python train.py --n_layer=12 --d_model=256 --n_experts=16 --experts_per_token=1 --d_expert=240 --d_shared_expert=0 --activation="swiglu" --moe_layers=[0, 1, 2, 3, 4, 5, 6, 7, 8, 9, 10, 11] --router_score="softmax" --normalize_top_k=false --routed_scale=6.58 --balance_loss=0.00781 --balance_bias=false --router_noise=0.3 --init_std_router=0.017 --lr_router=0.00123 --vocab_size=2048 --norm="rmsnorm" --norm_eps=1e-05 --tie_embeddings="early" --optimizer="muon_variant" --lr=0.0135 --beta1=0.9 --grad_clip=0.5 --batch_tokens=[65536, 131072, 262144] --seq_len=512 --train_tokens=538100000 --steps=3548 --dataset="wikipedia_en"
Below are experts of layer 6 (counted from 0) of a mixture-of-experts language model. Rows are named router (the router's row for the expert) and show model dimensions 0-255. Each number is 500 + 50 x the weight over its row's rms, rounded and kept within 0 to 999. Numbers have three digits each.
After each expert's rows: a language model's description of what the expert responds to. This comes from a sample of Wikipedia text that the model never trained on.

# expert 5
router:392474484475359460510531452577464522495554467518517584579452588450403489442480509485502573534434565470515512484455471510476452526554429370472477511408439582495369503534541453506445512506408509520426460474489440493517543582483425417427495543430499426579492572517545581519517551503461482532527537573511528458519446550442409564441458494509550652523455423588468465480462457553516467525455544552566524406568409519507530562526473474547474553459510541582513553456443483491460479545485492504469521509483554456526563541442466492528566550557591483545435566545460545539562554457432415518583501482491519535462559487514463606531462470460473559534489455414539602454504502487542451438464532517585502590554515517406602498512516518507449499460526523424546517435534468536469514464540472
Abstract noun endings

# expert 1
router:523538493617592480546478460438479558553488505613503523557409488436544527532540519459494606522511498572533542431555584513534545568491604601541530482482509506534499496496507488504626514420492527555494508451553462472386492501532429526459518466498510606466477627567426496466476487526439484579574486525456459438491521503536481529474444493551447513516492456436517522371443535479527593483475514446477592602493551502530453519625444554500469505520441486423532484513550526471540507483513507500537542433578494513491570442481436506487487518572430448400416516465427572446427492508474541535464454500474563492478438519488493494503520531536554417444430532549409456563429599533469484516626510418521454508389555546533424550563464532470513575541474491485579559564478434525418581465464474
Prepositions before noun phrases

# expert 8
router:542559487551416458515502449479566513494476510445540439558586420540423437416494517555496570506573505450480446589515502484491548554499415490512510504489420521442483442479425519540498513526547509446460605491541542445483479449423482407540462532499426550515436602512510489461539543467559471521447543512492524534465483563445526521488575549479520477486540543516499543512571581435443528530548487370476517469501599526499467579411520453523432473459505529487585524581481566454442486459554523563428442575600473465484376492427523446486446526397470501634458472406570449536479507555398464459461466521584523391569531537529587559483446504540501490546557416507541515514498482529437493478486582445438449531571470471534520396413379436442459535528522440497453447510503547482561494555427471
Subject pronouns and auxiliaries

# expert 4
router:558446506556550542460489555425557509493544548473366518411491533586499514458460499535469516427524436497515546532454477402517525444452343570470439520469602449437487480413507594486453565519534457414534473534509552648491476556470505493485494475504519441464598515435501341507542570586506582504491481481494506525523451548457580508475483465508579427492484511472524447522517444548524482475494558550517426455500462551467475526424510482541511464495482501473536525477554486500472537511528440560494492598487471460437559476487421547584549591569544494496526489619539489414563604466430539501594403507491495425475406460460379542469507462556467562453562443569495498491545555574481457470567514572582469526521481411551445582540483482540491473502509427487523493537564540536487527583534550
Word-initial prefixes

# expert 11
router:552518510492565463490451537533548469486474526436505502517516551501453479555553455360443423495523584486494436402559475528500467533479410522490529507481460525508561509597506414423449457519477450459546511526493434464481635513457477538491454501447510493596484455408502620590505481580494462479449521470435493433498558445473437454592515529427509439503484409595558473479450519522461437502493397511441510506559608421461544588603459530415580476429461538513499490577473522515523514461477589550494472453547514587409479505593552492519481388466544590513541449531521486495483479544574554463495490501543538530545483474556480425543469482605475516431497412477420471486539536400561441565523498542438461502505472453445442538482491579568556436560453498555471515483505471451593521462573613
Second word syllables

# expert 14
router:488477431438577428525537438445442513509537494605397501446448446488586586527509508516466495518588485498438530548508522501386436501434539535422467457567445533489524525554530454549506482504448600449499558554474455501569428411539484492497555542532552483455582456497512577441476482472535478516474504539598492498495470501522495458486571462488415494506485614540517505464515457438575532449487478422535596527397520526543516550555577395525572563449570539516574434502513525464439514476538454468443496529533549551452484580528550565361584406491515540519474479427479540453474498542538482571395584439416441529414494498532558594501562474515402436477563600577436466449476446494540485593487488520523540514445486497483527527483571465476516505527425495487448485427473442466417395552541450
Separators in lists and tables

# expert 0
router:505553503454413439533536506453567524504489506618521381493514561611477496511566534432523470486493454504506475488495500519458499458588537405425457457544564426552548472517404564511582404453476480494493465485459516563471526496506534585468462462377496510476467560573530481505541421440422523494537429513523503438496494513502501445467519502618496494457497543494435520551460415483430500518425408495542614506448474581491515472464425459473488471529477593556550489459520465518520528518492509550551433509481405548499606445468552445515563516538425510454463446460475518622480574561599455469455460493543414459480452449479572500402529491417455498460514530386544476464521368499443501498555454507419587376392474519534398441456478422544527522497516560536504479569531498500504531472521424
Determiners before nouns

# expert 12
router:466381557475545549436397584549542444389491552494443552380594488495496402485453466517512454486511498418547442600445523484469466465503505551557523458524520453412494586424565510447465547507590418528542494441483517476565508440472600580520555485583486535500510477439484510508509468471518500441467491476521535554464483497561583551532463485471480499546578480398504570558518596509566507466538597579395512538478480518451480443422545489531556493538487440484516542507544452543484446534583509489473491515437472477506459497508478486561406549422541488520566568517575389472539350472525512453518545584480489564540503470611553421553477445423517541580551521462490561481537511535465577468438572505504473515451515534570512445516429466417441512480530462468542483480449628492578509526481427
Numeric ranges and table cells

# expert 13
router:561507470504380532611599527538555431568432408439510476459485489439545556541523450587496538470477545624519496474555514497491649480465579427486537462535498456544551464560504457529521416543474567510503441477428537502506421556490493566546441537515427505494440404357459404524542417521469534563569475474494523504643534458473496443518505492484534491466493487473480531513503456449509496504517437539509380539549487523528543473528581519519487549472446527460413508494524447457546543457436468466511525414542466480569470526517481460357510536464515472531533571523390555360456528476560487505536537443526429496458541544505536489502473528478586565580523477520566456448489513496477519549471434457433537476583467551562486609542492495573540491470452559473514525551590410534470452408526565
Word-initial capital letters

# expert 6
router:477428530469533551476433551535526438487481555469499458481557519546547459506372505506500410419526514496472549548441465504463417477553526439568601472558527490505442493483445493594485498539544460458518453537516523398610459366411622504563622497598535532422530548509490470525499511478566552433482569512565522557473496495502451576392489515506549486477556458524535617568513485535471424489529507570499546500484417440474470414438514539522428533496608447480501547498486547562466493541495470551520537526498439497426453488459511531559419510527471543551521545510512439371562389582509528489497588623459437571571525482562468485501481493485458527529497477352438540454527435526523504478434517558471515573478439529534510449466475522532540431450503501484453469435412555564405495546478498
Mid-word Latinate syllables

# expert 3
router:448416541569460508442494445541460453436529460554592534511533405524506519558541576557496506459458449491473580560467433527512541545569484561528444508538481509443477521404483515508482521509546574483554508477581437560587519555563531497504438444575585567485506631495541581595436438404586557516403476472557580567487549511513558568470531552419495492547528537518512454539516548469483445515503508556557573423548482461486521457513483501422447440470414535511451461508543430501505517516503446401523457541393625549517473578487446467575618388541537451436473450510532458513481540567464504544494416556467569573479588493512512499450444554473517532483498556476417504590447489420528499493410553556484503447423553435456569555533556479550548445436507551548478508509504561458578493534492483
Section headings and tables

# expert 10
router:517351558483545546434434578540523439384501563502480513391575491476516398467469465500544464495469532424526440595465493515491462485561463534527520499551503499389526569453545499445425537520601398536532478468473530547551508459491581583486597475611524567436531492453454506557522467503501513487501487478539467541477497515554591528534489487485494479562573525432511560547560573487503514503569564564444568549436446456497487428437514484490569485542550457508520539490519506572445397544592514428453521541427467439516472465466459483541401573434524522554551591497583442471557407444526498408581553546468477546508541464550539428548461466440563557537567506495501528502547492502527590457445592467496469505465498535568508439540439487387452531495505475482527464419443603475587491584501451
Institution and name pieces

# expert 15
router:520594499523527501563525326503440606540461483499630490544389497438515553516461481506502460564508419507550424412517519547574565484416556432468459558443502477584493481502485508483474530507481511513490486547512463497571512413521482444550510533454487393514443518549553540445518572457567474509502486543509458580500508504423409429541434542414486601502495472469487444516547466468481482465484529524545456485486555602440520512456512522564468571518647433481466498509435604529545434489490564478496564420437483466429529509612532481487436525574491491421547435524531521555494490441431473488525565453524500414537492480451443503570581507490443426519465399564501513549496536540558533495499414468607514434542533533501510406400557556450558509550527492442488505534506479424402468495412561
Clause boundaries and years

# expert 7
router:482376554467555565418437577572542464401485548498448515401574506492507438422437483507522416515507533440502462605457489499496461464527487550542484480533501500428503582445579534453439528524596419538527498453478516478562500445445585570483575478593480545443507485444495481487499466504546497452479461474521480567461515480576565537515457457457504519547609488368496545536522586509530499458543584529422556556482485487526482397430552483528554456557497449464513535514514492557471440524612511466467494540453445435490457490494449511561434545417490456506568562531572398473556382455499492437508548613468491567530534473529529404556480488437530524575595505473520525491558520525486608459429592519484473536457511492526551409533449486426444502467553447474532463470432611500606507567486461
Short syllables in tables

# expert 2
router:468488467456438517460453522477503456516546471493445539438507496528501471498519425487509480452419454429480515533411472459542383515518462475561473525464568539490464545509519496510505568524511436555461601514459550499400492575550527493445542545503474501458479497449576507470448530600597405358473517492499454534432496443570534533530541434605592528479440482450501447499474524600580591511546525523457441511493570419464452484454545516452506480546386426548422475449419500527521565556505505465493566501528605519583461499481548537479410565442438593563539462447465456494501477498556544513537451458467457478542486578423525433526409468461501455539447529557477496516554487482422594465499421517496554598532467557512580403561648491436378515487582453574466452523459495512526501467549431
Units and technical fragments

# expert 9
router:498532487429516552415494481464460461524523551504453526566501499426464473450449557523552517601497521512461550498576490464582423432414482492528564547516471554521537504454575566494515489494508507570494513534566576424477454534566515407557472428519466407546521413497430476413428515503396483478512529405445492451476461497567567410569551481566407414457490531526488506568554530458480505562542561486456421422484435432567472455440506572508508472581575437478498471498487419451507491465419443554569433574491459479569477469476521581525472420437510423552500552492584476419481483390505547552450550505560580580473534568419478463464584555572582468485380558452663485513470513512535458482492538486506422493538537448407551499559477495470450528493525556543482543461474553533512523500446528
Proper-name opening syllables